python train.py --num_hidden_layers=14 --hidden_size=256 --n_experts=128 --experts_per_token=3 --d_expert=96 --d_shared_expert=128 --hidden_act="geglu" --moe_layers=[1, 2, 3, 4, 5, 6, 7, 8, 9, 10, 11, 12, 13] --router_score="softmax" --normalize_top_k=false --routed_scale=1.0 --balance_loss=0.0163 --balance_bias=false --shared_expert_gate=true --init_std_router=0.0367 --lr_router=0.00103 --num_attention_heads=16 --num_key_value_heads=16 --head_dim=32 --vocab_size=2048 --norm="rmsnorm" --norm_place="peri" --norm_eps=1e-06 --positions="rope" --rope_theta=10000.0 --rope_fraction=1.0 --qk_norm=false --attn_scale=0.177 --tie_word_embeddings=true --parallel_block=false --extras=["capped logits"] --init="trunc" --init_std_qkv=0.0254 --init_std_o=0.00339 --init_std_up=0.0254 --init_std_down=0.00339 --optimizer="muon_variant" --learning_rate=0.00481 --lr_mult_o=1.5 --beta1=0.95 --lr_head=0.0101 --max_grad_norm=1.0 --warmup_steps=200 --schedule="wsd" --decay_fraction=0.269 --decay_shape="cos" --final_lr_fraction=0.05 --batch_tokens=[131072, 262144] --max_seq_len=512 --doc_mask=true --train_tokens=1801000000 --max_steps=9276 --dataset="wikipedia_en"
Below are experts of layer 9 (counted from 0) of a mixture-of-experts language model. Rows are named router (the router's row for the expert), gate (a neuron's input weights, with its number), up (a neuron's input weights, with its number) and show model dimensions 0-255. Each number is 500 + 25 x the weight over its row's rms, rounded and kept within 0 to 999. Numbers have three digits each.
After each expert's rows: a language model's description of what the expert responds to. This comes from a sample of Wikipedia text that the model never trained on.

# expert 19
router:501513477576516493513521502511522522470495513518488553533476568508516503559497454468480445513488521487518512513514521541548504459499526465506545512493477494473520488485449486475488490532525469570502474512514477522486535492505503505504526483502551483511475504494500484454490526485473531447509487483524524518520487496515505513499467526498461504519471478522525472480508514474498464506519475475543466498461540540496494481502562488478492508473479522512463509486467522527484487469485477507490472506508513463498511462507501503523470492520499502492530492493514506508519520458554483479465519504494522486513502492510498516501511485489529485512510529511519515504503563495523521530481474522518488487559480473517557501532468499516568517533540530485457496504536469501475490473532470
gate0:479490518512523521485488448501465505510502478467521537495503494540508470481538462535497456513501559499485499503547450566504522523467498517484490499493532486506465522471516496525475526475491461487490498519493508432463510480514481496530521491481498522482496483464500499488523523542551516497488504493496504502486494539519504465533503497489497516510449507527516483486540478522479526510470531515509479441520507505496499487480478497470489529468488510521559464519480578533512504503529492492525509521528511550496511458478544519480512502534536515541481457486510520510474461462492516538504528485537502465458511546489490514455499497486485499478498497515548527505507512487472533491505515504504505515540501504497533507519505490525509531434549491462463463491519561488474491486511487
up0:489491502505470491493495538455505464526516522463494465532505481482486499493526513481493516483493447491489506505495468505526509475503456513457468487525473494507536524479507511490477501567506520539493471489540425476470516529474501535455481546492486511509485517507537520492458494529477553501504513529509541495470516497488548473547533481536529513489433465499474533484486506459469498527465509464503496527479466531516523486536515528493480557491513510472483487494521499489472462488496504491516513546478558484494510492484509495551496523471457475506536502510513494521475495465530460474483534450505486492502492498489493521465479511480513478490510528533522504516496520486509542488447513450500512489499519513492484498523459475468503500514502445522508528515469484515504485496429481
What it handles: Word-internal pieces like ver, ber, er in Every, Alberta, Sovereign, and connective words like both, However, later, when, though.

# expert 37
router:494526502486477541524529473492537467488452480489467491525520496510537477517501467477542474514500485527559480563488455485512519509477461511493529481492537500518531475492523509503481492466455459488526470478495503488535497523500560494506493483494505508500491486483534518490523535501504467505496539548528453507516517478492482475484509513494508502481522522455541529486456500491493519494487505474493505496458463457482483513510455570508539502515515486515457504523507521520508523481529465492507506497471497486499467494553519506483509476509487547441497513521490508473463521494531506540515491500540454473509467499498463508516541509553501497460514577497454469489493510506507512483501500479507517482550466466495465455546519484507505472522480536485484505513500487502489483522493441
gate0:464494451527483494474429551509522475457430521510497501503528479488508454512506519512504479465537515529459501526490496505482484511532495536495517504494493516506506456500522463475496529470538546482528453536502478524486473467511534523480487478506488507525519486491529527483485519503484535510493478549536481465481493495513462489488485490487526425488492445478526499496530454532530468519495494488500505502511495478499440517531532493503530469511482465507520519501506488532476486546503497488486538496485471497491479515479510507500499457503487481478462479501502514521488506525484461539516511510535496529517551480492481523538498475530503455489458499478530516527506526520499497505510504452473512461469498456546500507527505527514494465479576518536489487519483549490516500509530527
up0:495485498490492491458493527468476521473456541526488480487528494479514445485489498529495470469550540512482487528520506456464496465545529518477581497485503517553549482480523479467526469468519524486469448528487529507494442530481539543500492484464507500491529494517488529470473532503492527482512509531493466465477445507469476499495471478494504437461529462492518510488512475518485488482474480490503494499497505493499496514542539516502533465513506485533485499487461493554476448545491509496479504502488496500492471544513480500509516485470487485462497505516493517468502533535516508543470506514507511515517547490452498518546512485498482472504488501489538507481547527523493500518501505503501493497475497447520504502504533536532502461451533512510472465531480506465521515510506498
What it handles: Colons, commas, dashes, pipes and open parentheses separating fields in lists and tables of works, people, roles and dates.

# expert 12
router:520488531512489467512497455487474458489459440500543470509494492503529526508521532468503449452462527513536497523531528462497519489488564472516550473511476504506481526515478475529513524530530513467509488518490518523507514523485484497514500500537500517439546486487490503456501474489516476467428521489542502489558521508527473499515477503513463467480505506460489459492499483439494501490502495531510499482438491497500486544465518477471527471517449529504506492535508479466526478436494513501461472502475509490457508489477512512507487528499492493463512527500447524457521477485516436528483517482515555512527534511518467500497507485511471473527496497501506499501522494506493509515505506510481516521479506508479513551524482461488525522473501526486537480501497502502528476487514528
gate0:453504511486518532465502478465500463479502496465513509508496531479499466503492475491477491535543476527481494506486567529518501517469475492491454511474533513488484502522521471486526503470475536517447432516556509448489505476509527499510520542480518492500517498516500532523517500498473450530459520479475501532521514508491506525475522501515506478484503482522490470496524478527486534519532486496474541469461517490439517474475530514542473487481523494488506477528526499472511462484538544467496509494515509492496513485501484531489494507454504493538500495539524545518521528504471507500503512495515523490504470480532491524516520502552513431474508495492527473582495485510485498507531472497512522508476505471511534520512474467500508540497516526504467449553507488522466445448519509
up0:451479545522498539461483532495482465502479484449517513485483476480533472497503490507493478534508518519529506510543541471554488519463484519450504455495526507522498469491505537504487492479509481519479464500521526456470487511502506486490481528465496486455479487516473542508506478455502511477471541521562511483513498536519529490503497518468501538527500492513547450481493514516494520496521484470531534532440465514434520481496538486516480494525517487523526499472532490498486488506502541506498485494505507526495525477472506472558533544476522527526532461504539527480488482506511530508520549477466536489502499447553487475510477518513523543484508488497543507510486472496458495532496491525508495502497490465469468510486498501509495482507536462520433498517501503479492515506548511
What it handles: Forms of be (was, is, been, being), ly adverb endings, and adverbs like not, also, even, still in running prose.

# expert 54
router:479484541513510476449499490487516508506538522515550509493495524492440492495508464519545467496505521525484481533486546495491518515517543488475497541508491513514504516484485504532465504483463479526505560547495489502501510475518502513506447521489490540533457519525521493516506520576506520491561541481484472476493478504500546464518508477509483489506540492479500496531519468515497535497515493480528496471502500536496551513474517499525494480504535521552491493473459466477496533507529542562503502530497470500493492494471478550509462546475498486504499518498489489489540510460490535495475494519468525522462504474492511526529492498504496516482445480518554500509545487508533460521538484499514507442512535488529488483480477471517505497529469488518507464471481434506517474516489494
gate0:505466462473488532540528475506517476537552508487549494463473525526504529496520529472514435518520445480499523505512513480481483471538475487515516546512507475531436473493486504521514504496508471519479452519469484492476517494444475484570487534462501499479507505509468518472494511505457539515489472506513521450484490508531472503549499516496507499511514495476454486472549521513502512500482487492503516495508483531483527455506517506523518481462502469482523515496482550470480486492480495503480515507544484517481474525491491529514491521534472530534504487489471505495481457481506464510496473505431528523495509505491523501505514454519462470548482499515505496454534516507516480455516497516521481544526511500527444504501494493498475458533500510495526479458496504468514533461457467
up0:515462529493530538505508486520460523492500551488477514481469508501492503522516519497491500519482490493516539477529528483489510504517480455489521503540507501512490516523485539523528483517527504504500492507474509478534501488542560512531533521427513532538488535522502537511532491550468518486502457483526471484516512520515514524498508531514448540544476514540470477476561507513535429481500485513503520433491490491553478457526508519490496476500504466547506515482485569486508531491485468499481490528530493460487437488526487467533508481509505494509522482493529496537496476499421528490508508489499529493535503533489515522479505520497471491518460491465493480469541509477493463518506469483469498536505464519514535491519516472486507473462499494506517500506485455506493505497479487
What it handles: Syllables like li, ri, qui, par right after c or p inside words, strongest on climate: Gallipoli, acquired, primary, split.

# expert 43
router:489458532459518472498525518490509519499518499513508529473548497521475504469501530545482520490519479520523478545468557489487466533512526473530550525503518522552482445475495471498525526502477481511513466494484460499459533473491476529507546535539506554500452533527520482448502500502494494519503522462451503512526504479493535510542508503462494523475507493503473507505519489530497485537497502499495523500533500515519551482499502495501505499531487531488478469458454493520473482505480547531504480513484513488489500528526527487530540561482483491471447503446505474510522534511511496506499493523510482517470525498521515479488482483487530507511514509501473521472494512537536466459508554475480482475516479467449478555493502493520507526459538491505509544468491527508548512515498480
gate8:473486481476468462510448533515489474525458463476511471505494529555520523473499495488467547505537521505452464535489482451500510508485476516501494533490509499472479467513474503500467527537527509489479497465487496475536476516495465487447538467478535507475498509452523544507496513506514535525478518496470511482515497520517513545463491503486494520491484525465491498501453520473501490532537487495532495490506507503507506458519524505515532466574464524482498533487501512532506538494515460472499535528524486493490505545500454529472516516491527490527529521475534486508485440477502509508496550507468469534496502486534535547514464517454466556564469511500481490506464495516488484468485530516507480518503480498504527520505495468458483524445495497517491490521491505508497494475467513
up8:506531475514473462486505454490497543499530517514517471495568502477481508509496537509543475491520472529525507519477498447506495489534499485478501532521502527491516534527514537461543467491475487457480497481440417520499501498490476495478523471481466528499494481498507513486472476484475504461505511556506489499508510458489490514494479441489510490491500446476496507505498494493476487513504476531519511546514499552496441477516492527484456517464513466501521548477523489469495494504548483489552498461479502508519496489516537495481508515547484533486463538503518512513512569497496504500505521457476474514485434473482476488462509485549554475552522487500508534509535505470487489519530505524524509463497464468525494507515489515503504481484488488468477498478494480471488493518501523
What it handles: Syllable pieces after an initial capital or consonant, like un in Municipality and Communion, il in Milta and mild.

# expert 45
router:486483494522525477544486476517528488511444517548482482540445496501468475456526493536477461496544506513548479510507485473522518500475510538511471519471492533464519500496462515465495503497552545484515456475494489498473537476545491548540487521535519494501514490483488498466493491488486491500465503513487541489486513554524537452528514534459532477485486464520516505495488448498511493523506473491522529536515469479488489495513487445547492496509498514523481485497500524513517481488500515498488460465555516529519536503512482452503523548508475507521463500491522450561496507495526453512491480477445501497489518503504447497508532518480527463469498503499505481444471501496523525487480487505484502518516519489527492528503461516521520523515520519507468476541480554511495520506521509
gate0:427485515483520444518493482503510479516493484509484517512466509498503467527517425502501474486503493532543533497528497503505535508479471516501521517473481506481508459454471501525538489486491469504518469584520482480509538501488505479511515497449520513535536496477538474490496463506501497489463482507465529550485537502530525533463560524473462463529503491520482504492506460463506528488470440477520501511499457504496487486503442469463519535497498513517488494486494509501470494498464492462447511503502498513464508522493486515506494488472503531502510494519539493471495474503479487487509490495517537487510539512548512535510514546468513503501473507521512515532521514478475546487462480495540504484540524514476510529546472478496530463474451483453527506480481477492508488466507474
up0:521517497516475520499504507487499544491517515507507516518485554477484543515489526530467481530523476479509444442523473490532442493514515517499492477453475445479447501535461502482472482530520527509475500466534504532480494479492475506491480508525487510548482491553506529498494502532518508491484503473525494490517461479498501533556483538476535492492513498526534498492514512487505459519518519503498521478508547450521545497474515528495475510520528528472517510507526491549519509472537506487491482453486500516488529475520523472480483480475479472465492521545508537545537544533489484523526552481525477481469480508469492532491537473545519524468475464514485547461506501522513496484554458494513450471461494492489484492529493495491498516497518530535493513503490490501482508510477554
What it handles: Word-initial pieces like K, be, Be, pe, gr, oc, often starting a word, as in beginning, occurs, people, KPSS.

# expert 3
router:487511502482516499509536488496487508477472494429475480522522518523530481538496497491504523510524517500492532499475519468515519524463484569506508451484522505505522488485503526501535496518483466512497512460512561518555495562487514497506491480484484500454484454462479481468524468483504570530455461492516513517541517468488505507483463493494539520489539546440539505468502537451484469465508534477537454461513485517511490528529477519466505499462494551511513500470509459499495512539510514504490532494497541544509469494487469535512491537510502536481490503469500512488453467500521500488466492492563501514494482509499514482468493478510474510513479501495465486452465502511497500493474479530496489502524498520476490482482508545486486481465488522479493461519514494493470490473472542
gate0:503500454491495446495511492474526499497486523494498525481468564494496510529499508508523497477500530465506514464523483472516499493466533523506545521490549543458509515535492485481500491521508484500469490481511497462545493475473493468469518464505509507511472470467522503571504519491499454508494514499463471546530521438540493495520525529478497499536518505446521526473530519490505494546501484480498487508516465501481482484527499490507525527509479485559559541492525454518509532500544563490517540487514545514478486478525502539500473467477507502442498512518489481467529534519528484507541486463450564478462526461514470495479507509496490500511498491504528485511502474499506499457527479514461523503500507484519484496539521478477529484504511508473507513527475498478483495550518474
up0:533451505538525527519511492514488516499487498515471488492510519507482526487499450516560480499475514476516508522516522534503488475467474492520551491509520517461507511500477486486489507484517498479457511451484496487484508489481496499478548503517471452507537461477529499533502483517454506492468500477478503495534491497513491505546512515503490466519471546521474533537508520488522503485493494479536505492480498542499521476455502512451521480513486538482477522483480482436474463532510468477523465527498518549515526474490485463502507493512532500488499508483520534512502484575521513524503517476502489481433550477511478515516519519517454513514505460483497507449492516481522496484494460460516521492510522498545464473448479471490468498428479531529522491466470494554559483505486496
What it handles: Main verbs and verb endings in biographical narration, often after he or a name, such as married, won, called, play-ing.

# expert 20
router:524470508546488564496499515527480475439514471505486522516528477502533518453473472522454475517492552463522518476542447538532454476516487492495533516515520462498509512547506529487462507512521516483520501483527476541480497511497484480514533518516499513496514510497531505466541484491479478486500498516516517504536480485516520475501509507514542534464532527497509490504488559491533503485503514498503498493507512524491499516525507502495484512502484513475502448493517525503493469486488492488524478491482472471515488497499535458509496536568482486534488494525533510515504494482480485487492553474491466526510539489456509496465501539506543466541481497528520569468512513499459537471490527512436530496494536500449486518497475471519511476466536471522460448491516515546500495511494550
gate0:453484474459473536514531490521524511484498500490479511502469470503508539510479539529531499468520479495486461501494522490512508474491531546506530466508516479542495490498528493534491520466493563498518516482493530497498532521473545491509506534508532513487539471474485470498491498472518525456487447516498448506495509491511485459481474498514506514452512517508509440514544478480538538507561534519489483476449486543526486510496474519521483490540438513489505504524523533453557459486488539484526477503526533512503496544516504496522499491477520502504479533505502499534551514523564517497501490486497472568511485497519499509481495485478547539531459484552514515472499488508529498486538497512469489556481508475496483502528517496492504523491496501522502542461512491484504515520463504
up0:482466487540477488534491498544545502535490504509520480526500483493485552482507512488507498498535468545544495453513525548534488486501498500509497448527480487480552522497541520490488481531497525441470515462501483476496499572520475502491506470478487536526509504542501491498511491494500523480510525475515534509463479483533510435490531504515497509478514530476473533479494468469524526550500510491477525504507477493531483500495502460523502503485472513501471494543498486512492492530500544507522547498508523475548495483509534475483470488526515459510486513501477524455506477530522524481457485474488528514510554501496488533447543512484472520485538504515508502485550495519470522494486487545544504573442470536465529477507511496497493485461498470498474506499497491520492537465488516
What it handles: Middle and final word pieces of European, especially Nordic, German and Slavic, personal names in sports tables, such as Jenssen, Wegner, Krupanský.

# expert 11
router:452493467483527497530540485511540521486473522503489509506506472514470526472512484503516525535534478507466517525463492458538507544487525549490468543515468518521468453523490462493470515500522551463470466480508500506467525480505506416491475502470478465504467467543525496533504479479487493474490520464513500480496473494470504499497515519485538528531505508507532487464528506542544526523485485489478503470507499490500485487490547506497503492519505531517457495481512531471498537499481510520547470524478521474504482452510501461501508532516506469510442532498572493511482477484506496492533487537536510509502513479495489467541524499465569518475511496544488484500521474498469520488497537486482514501496497510447535507487478522516479541524497503511534524514470473526531522503540474
gate0:462504509503501489499473492403510445457478509510538524488499515477501525506515487511548521479505509453475471506470489476506472498495533513509504500502459507490502471537503507476500466480519502507475516524485524505508510491520510489548493513452535491464475524539484512540473498542521504482462498472500440513482495468557469504500464502461462515522508491498471521555525510482492493515458488545530489485502501512465502498459507473472462494495469493511517510480514521480496507513504486511511497519510494493508497474529530529490510476559449489501508519523531480455502489533492527517487513489501519462486456522525524472528481523501553495501506486486464493470544500508593483521535474490508536519467515520510572484494508514492500458514518533495514518529472499489467495554470479
up0:516538491493471515474492498450506526515477492540467508492498501495535507486529514517543485491499513499499461514475474525481514556440512490550488475473488449505486475501491494477527502527547511542490501533489501531504489498514483467516484503485530518487488529542493518504480510527497482530508523527525472494504476531513468482497494512500453478546525437532495484527477499489479512475516522462492516515485511523507511524482509445458482429458515491504510474531540519439524467474503504568464508546530477528526511476483504486502528514514508528531528504556522528502481482511495486519487527525546521489507464499486520478483491522495505535519507468518534520454467487530471520490520515498503491504512513510475485418467506467488507441521501502502513519512512505543538493549518488
What it handles: Word-initial pieces starting names or words, especially Sh, Sp, V, Qu, War, Port, as in Shinde, Shushtari, spend, Candace.

# expert 61
router:442507499554505477505516549505519496492474518542521490476510477506489486468503559533510470503524493493448535474477513489488525514517527458476485487491472482525473492471494493490463539484483512483482483483478500481504516467532518499476499482492490498529490449558536471490530510479444486526516512523511546502524514511456493506516506536512533502521504522495477490483515527483505537517496500501501494524525471553498477501489567539512546515538501512561458522487526489465499557482483489516517495505515526463524448493467476502463441478556524519538528526463513528505509502491472491464490505474457504504478536500500495496510521487479458507507490494472516468453504483501491514492500470527520472470525517470481529522546489508514521538540472519503506506519441491508504485497552498
gate0:503504491497534489494486531518509538489500477510524465518506493517485514532513483526519531507519510512550506533490486447489496549502526499512484500530469469501440480511520445494495466491490500512508518502456536478503449557499477476529470515494492503545519491480464540487504485501477504489504482441495514477489492498503479518518436502522516495505477496520458512521462515500509530506458504498567519541519515493452513522517503472450479525544528475538502522547448490529501478466510485496474537470535478511492534540448534483499516451498474460536546504530510534495495506529523549485490502500454536522494472526492432500476483514507491488467447495517489491459521525525483496531512494529514441467521515500520487500494527526481481479504486505497510476499503514505483503515521477
up0:478471499462490503479526509495508475478478446478480466469500510514493441510490462481484505526517557493524503495465537437511489513509486505487497490498493483455490523471513524512474519476485446476479485515449487484478506505513463504506462478541489511521480489497514480502545447502520477457552538512504494532504518499520543485515493451531524463498514477509493515493490483479470475510482506451498469446464485516484507484478480497472509483486513516540511475511495508503454517487471479513532492519502528508495505517499482490534453479486508512480519559493563504496481551509529501510511483457501465487495540535512471531468444503467463497528460525525470527465506469517520480511492500525513531477519490483475508503486500470492477509489481520476514562544562516469471462531497481
What it handles: Stem pieces beginning words like Population, People, commission, passes, starting, ignition, mostly after P or a space.

# expert 26
router:482503487520472465512494501522514521505508495526531497472475512519498525475452480515485500507530496505477471532486473523473500463484503466443512460491532484473528506501492516439563509520464465509546494541509541481481513468499496511464517509489496485498498470495527560546479502491516451493510534527485484548519514530487484522476497499483508534546497470492513474489507451475473520475501504520480465473504545473507475484479491515520445504538519508503509516539498494456498553537532471498516507478460488481468477472537514456485505518512470479494462489485513483464498544517549537528459495529521464484493463491547484449510540482559474526484511484492543479484498525495467518503489515469514534489516498506503486486467528470508496517501505517502552457478498509469481502493486465
gate0:521458492496505468534517510507500502524537513501484442543481483466512497479496488489476549495494486522501570472563480466489514483487506475477538528494514473480496526448524467482515516495535487449491460468511479493529514441496483505508501515506546507497566507522472505495515510544502501533536502454527492476526474497542495486489465494524484508503493466530544488457510515536474496540482495496522476504495494484515479505523491484508499501511484491520533488494496509469482481462517539505483480493530507485537547512498476515479544473491525539514475486499513440514495510494473515460459465486546460478528538460509488483484502417521465501452479513494527517516487464466503496480511499488465496503476482528483483512518516490479533501508534526492534511516492508562510514477543486
up0:498473534516513447519512513535512514535498557542468467561536465452506526517530458481503547504462490500502478502533506434482477499482512501469538484523475494483494490511496493454512526486534480473502477521488533509492513441505427472455491465469527499476509470500456504521465516488486545488479476510550508488532464500472521467489460490519540509495486456504509449466511527529495509494458480459492506503494509454528498489511463507504507541516509484528515468496481492473517482472507490513481484495520490528507538474506494509491520491478502502532472513519507478507509483462508500460492443523524522538481489488501482483485500480544437484477511516461509514517490471505464504540491541512487514475501505527451498490496522501477527501544496507496524517528503492548496479514542480
What it handles: Month names and the comma after a day number in dates, as in March 5, 1915 and June 21, 2008, plus some thousands and place commas.

# expert 34
router:520425471476541541543488521511489519449511501485483527473502543499519526493461503520489509523523476499488493497440529519520485521538492501500519493467496492494507462479527470487531500497532532509492476461489463550509534526511518537511524512511483555508485480492508508441505514489500483481475492469434512516520492526478555488502514522478523505525502498492533500537532515474514527505478498509539496507516502512518478498537521504457497510451559506458474491493465510487475503497480481482516484510488477503494480437507474494505513518498486479448460518519515517507518524519477514479533461488526507531472542518530468506463520518471533503516494508501469506483523513497535480480547532496515478491538516453497504548461481475521509526479466466449518531557469520537516494475509470
gate0:461467550468502514486571487491488463496510544509558505508566495470550462504486488502499487523498463474475480502481521518458502489458545508517492493441535486502510500502547487473478534537526530514529531523472465486500520443517525483468474514465490506468530462484480512496539490514545516489499505479480477485473557497505472499464481503485505541483535499517509481488526462486494477471501467529527502457527526522516490491503482514492544485517486496520498522512485515478479524519488477496472488484534483529448506481499561479463484484484525497471492485499506515468510508498471497498541483507525472485496538482496508547485503533479478497453474513462501499508520520557510478482488545524505470464518457490503515509472462484481517470472482502538483480498513538504506461487477536
up0:488443525481492474493518496499498505525497502472532462479503528487500495521545484508485515487463543475483468552519530475517484495484460461489493477495509530491511508474501479520480477515471542499547497536484464450496535549464530511509474511491450507516535506466494488487545474490497510458492482484537482474461508474476478511521520508495509511472449473531509499492467511514520489550503473507542488458513524483510521498506473511478481450519491541496508586458499462457510472522496533455504531511482462503499511476512489523512514566509470493499535481489507522531525496541496487513462484464476513478472529527502506472493487496555510506455493481533500475471514532483491457497515517480503539516512504534529497497475483487479505475451487512453477489460499518497465477457507506
What it handles: Pieces like ill, ell, ck, tt inside names and words, such as M-ill-er, J-ill, Annab-ell-e, Kent-uck-y, plus first names Jack, Frank.

# expert 13
router:478507517499514475452518463497490493489475479506521530536516499514482493533453538512517475491481541496537503531488471519501529469460538495491517511473480478478479466520464528497551524542517473520507531495523507492472527552510491498513507529449516468501481509531528538507488492537513520494471505456484502495482496484523483542539493503479547449515489452499503509524460523510477525525489505533474475520518518458469520526525477504533540469429496499475469499512510485493466492514490503508481481527468535483467517493487478566451507484553529473521492462506484536503477520495467495532469528494584503467505519517504491478510514496560514469474470505477543492494483510510516466479534533511512487507494497516451506481494487493499491523507460517482521457522519533475507511470503483
gate1:481549483476507577506509516521497534533520507493530450525502481504479516465519517535466470494475485523512489470484511527447531502490518530515490547444506497516499477528485541484498448490526479558520448527547481483488490535532501488478472536520506506492495503512498457497502494494550483464515512511515479496485556521497486545470491470487456516489530516493530498482511520513539503535507534504481477484525511501519495512491535510516495555483489518512520542462484495472474502503509472499524527487483505509503483488525481504484459504513532472470484499492463549508542521483493505511516477523492482523522499501519486527471489536501497476507538490473526483530450548498520542535527528515507494546527459469551465516561512499478506486506496511525545469489466522450481484484520492
up1:481457519513475461501466452517476499487494534517494523488490547524485472490516506508517466511470549495465493497535520529518487480495481523523482501549516473467464509501487472486491521477529498491482533470517524528525481473498537527451518516456493477474516494438490456521514490520467537531525491497492491538517468495482491499500538539521515487486491470510479517547495471476499475490491469486513479504503494482508505498498495495432530470534493492530490517470509473542502523513514540482481468520513472452489516509473503481497497510470512540452532517502542477550473469509491470517501487473462517482477502534461477455492502526526511522493481493523477502444529485505487461453506458496495511445508479511497542500490550491480508494525489528458514534514531513563557530530488502
What it handles: Nouns for places, countries and time periods after the, in or of, such as school, week, month, Canada, Australia, village.

# expert 60
router:505461494502521516449499492496502502476552499510477530516477530475493501478468496500457542492490495500485462516494477511518492478520479516484497485469505470485500532508505481489497519502506578543459531479513521512517544441493506483488449542529522458478526513501538479492519487520503483533489515491521541492526474503441539523487502582503470528523488510530543552498549524486494481451519495457506503443498499533507522501490512501528485475495510500458499468494509529476485524469473523463477455494510518437543497498499513488541500490526500531475555467490533499561485513484469504486498502539533507537502526490472467499536473467481507501519504535518515517485499440508524508525481515497481503472479472486470504498513511532515481523499526510524483499524536535482483499484506506
gate0:473501463527478521491559451516482507458452483503429493476528474474508518479461505490497490476519504471525479492535434491486460503484516531475488491538479493491483476440496453508522552483455523519531542510528478493492501507488478507509451501479527564451505532521439480493490464527528469559498521529471489497488512530529526498481473527485511485515484475463469513524492520484501486513518503495491500524456490502530522528503463477444516511495503483497457465504502486511492482520481485533520490463500515518510532506479518514535519465496483508502491516471510465469497462511508492512497502479494492529501509506535474539485490499530466506482500542550533522486516491554532497530490429501484497516507507491486489498533490507471497457504486520483470458506531530481485515496489537
up0:503459522537463430532487498504495517471505504486522513472460540502488501509472511458497503503516478547494457514496543484576498470490499487479509474513507533468510505499467505511547485538464500476448515492529484512480504498470504517494550498526494481560452465477505516515510457493489481541448469479479483501525498491476497517498477487508484487539493482505483534455468490475491435490498492496435517475531509546530496479498487511447531501471487477494510508495510473501511510480482516488510460497471489486503452500498497528496491497545507508515526478474469490492484540522499515561522518529498508488475463443526519491539531509501520546526492494503476482462511517499472490515476513508513455471501496477512515495552526509474462464494495481450515534488482528514524539495534480
What it handles: Accented letters and pieces inside Slavic, Spanish and French names, often in sports lists: č, ć, š, ž, ë, ñ: Čačak, Michaël.

# expert 42
router:547507503492542513459481500517465531496534559471556498468475451531534475506499498524498514495478531554431497522521499495495489509510471503483530525472507541476499535526483482537496505482498526451440512514518474477509495540469458547459503521538483516511458533533467499499546535492511507496549556503471500476531486515527504510519514486554517474484510491533495541515514482513507467439537503515472516476483487483482499488490498464490482544510490519503499495465468502504493491529450498490500488531502490511512505505485529501502504469504455494509509486509460471495532512486535528467487526508497469533470532527469508503530485463491525513511464472536529525517534469519482497499500547478496479510495494484527491469532493498520519503535524510517484451474482482484546495483462523
gate0:472503514481509487533479475527481518509521512517467530495482551500519500465492482520504485461481498578502507512571522475471480507504491506452527454529513487511523463482470486532481507493453488528501513491492547499491494525453510507493477466503496470498531457492464536472484482509527517469515480529520495532474515498473537510499465467510496477477537491492523516543499488490528504503531518512534486481501505518478510529520509476509491533509504537463480498485522489531463525508515488469524492454524499549481472493563504541507465478483468477489567510538527519477497507502547530506538459450519491459481477517508510525489494469438512513487469503492507460455494489518529505488507533509491493533477525479458482485511485501474543541531504495487477559491504484506478475509449495
up0:512504505498493534496530549474480508482483443511465495510486485489502457508483519467546498502501517459477507526522488534500531483504491505564516508497482532482470485512485465510533500501482544496530454497528493522553545518495490514490493484477473530531453476519495511486533510503518492501544485526530505531497507523544490486489480479503494490485498459532492480479516442503507487497447500516537533479477494501531489482514498489485505483515514518543584516438512490493509514480523519447492475457480486502505545499492502436538470476494488520522479492497511494502509499549501484506464528473508539549502480468507519550482516534496528477455512496502519479542499509508493498505438437497499456516538500522507486487511497520515455475525482480472529472472518502465492534487462533
What it handles: Consonant-plus-vowel syllables, mostly ra and ri, inside foreign surnames and words: Bhoodram, Maharramli, derived, Pritchett, Halali.

# expert 17
router:452499496509472512558483531535474485503533557515477542491519496501454520475483519449524514500517447513488486463458512520468460524517513458539476511473491504461481469543508492512489499470541541510512475514466497517506507493490507479507528522509520452560478474497521494451495512499512470462474485477539517495527475530451499501500515482505474507518464573514505476491558481516492525464523497456532477502516506520501477446491519494494480499492498500501476525508490541500533483488531473523481497484491471534472484498524516497490468485498492482518447491446542537455450529470470508489503483504508489509458525508517517538526515496452506500489530478502544496527534466483497477492463508471504490472481528513496503491519491523517527512486443498524463488492509507521494514463524489
gate0:506490473493490448536499471518512538500449529490504495535541511521511506495477481477556491517499488530511539480461506467536498474512471512538469470508502449520483503491542502526511544486485513493504486477510482484527483467468477482505512482564500519510498488510523481531474497531546503466466492525476487521530506504477479485516495521480535492527492491525441496498484492486523496481482463538516491538470516517522515496459488551503535490484507511478515515492465505475481512467531465502525538497495512485473493525542524503480490515525513457473467465499540517514502505514460442521475504499511475466506526510500500558470515487512554591523476533479495474505498470479484516457505537499533538517464495442498503472524536515494532504472485472487489469506464516493518482456528522
up0:492451517456462486481519496461504498489503477499471453532484506464497499530540484489491516503551506484497495521510504478512496474530502517510512564494524472491488498524501468501484520540507515531441446530515481561503515519510465480503511533489485530516507479464452484462477507483496488533528501557502518475476506502502493527519499492511502477482524545464475520446531512479477515480475519485479503496497449518525491478474509453467508545513509514492492467483526516484473494532463493478514505511453470509505509499492506476498508504493500477516468471520532558540554516516528451467525545487435493493487500529503507534514504462477492535492512532537555531458479534495490491495490506487516501482517501481531444508482472518518507473466465509486474508442508486483457464503487495
What it handles: The letter x after bo, above all in Xbox and box, letterbox; also app, itch, Class and scattered other pieces.

# expert 39
router:499514479490508470486496524462486480452510491461521466498503488534505471475518525497504535521516518526534478470553483525519538471503496509483524482526518501473504492491528519486522511478481506528497525521496490507464490519489491488463500439523502517463481478495515514512539518545516493460484504533499449521496522555475547518470493481466475489496498530515509472523485492496532522556505496529483489510463467464520491526515490478534500504510499492470543498511516511513469513512529513501513494553511513510545487463467445475504505498480503481474445489548478534471521518500480468474510485534459494463502509518467488447546521524549464487541486508524486509531509524491469445535448521422522526471524477480513498523514507510490498520491526521485467491505521504515513434485463495
gate0:453503484503461481551537508508481477494469504532492496499485534536519492504506453523517481559511468485542532512497478500464519484488451502479542474486506501488485528502500491503517505505544485506488479480489484493499516453525488496508490532486505500517470495512510508507489523507533509537462477486498505557529486524482505509449490478529499463511512496457519496500504533489515509490547524499512509512527482499535498507557445499497537490513483485536537526523530511534493480541470455480464512506516455475536520477525429457495475491491503483520464498524507504518549487454470510493504498501462476466453468484545541482496486482466472508528541539548513496462523465468521500508471436482525489481460532509489503505502466494502468473562512490472499511523500504530496550508484498
up0:525514494484540522439469501488517563505514518519517518518540488453479490529486527438507510495527502498475476521523518496544491509512533479534447494486485525554537439534485524492480493496465471468503493511534503509481485512472519486512473473516493509484531524515486472522537484504506513481541483469465483473468500492512468530525506484503483510496492466525488526484510469507444508521484484506448511491475505546494531517484517498534483508490513531486496517498475490486532488502507503517524494513447479516459474519470519548513519493493499481494530482451481529474514507532546516485469475503501552503506496476434505513516491505571495501462487451460488494502513479533469521498492516481469490485534485516516516472497550498488545520502479534525464461490486456533541458516524520
What it handles: The century part opening a year, mostly 19 and 18, often after a month or parenthesis, as in October 1969, (1973).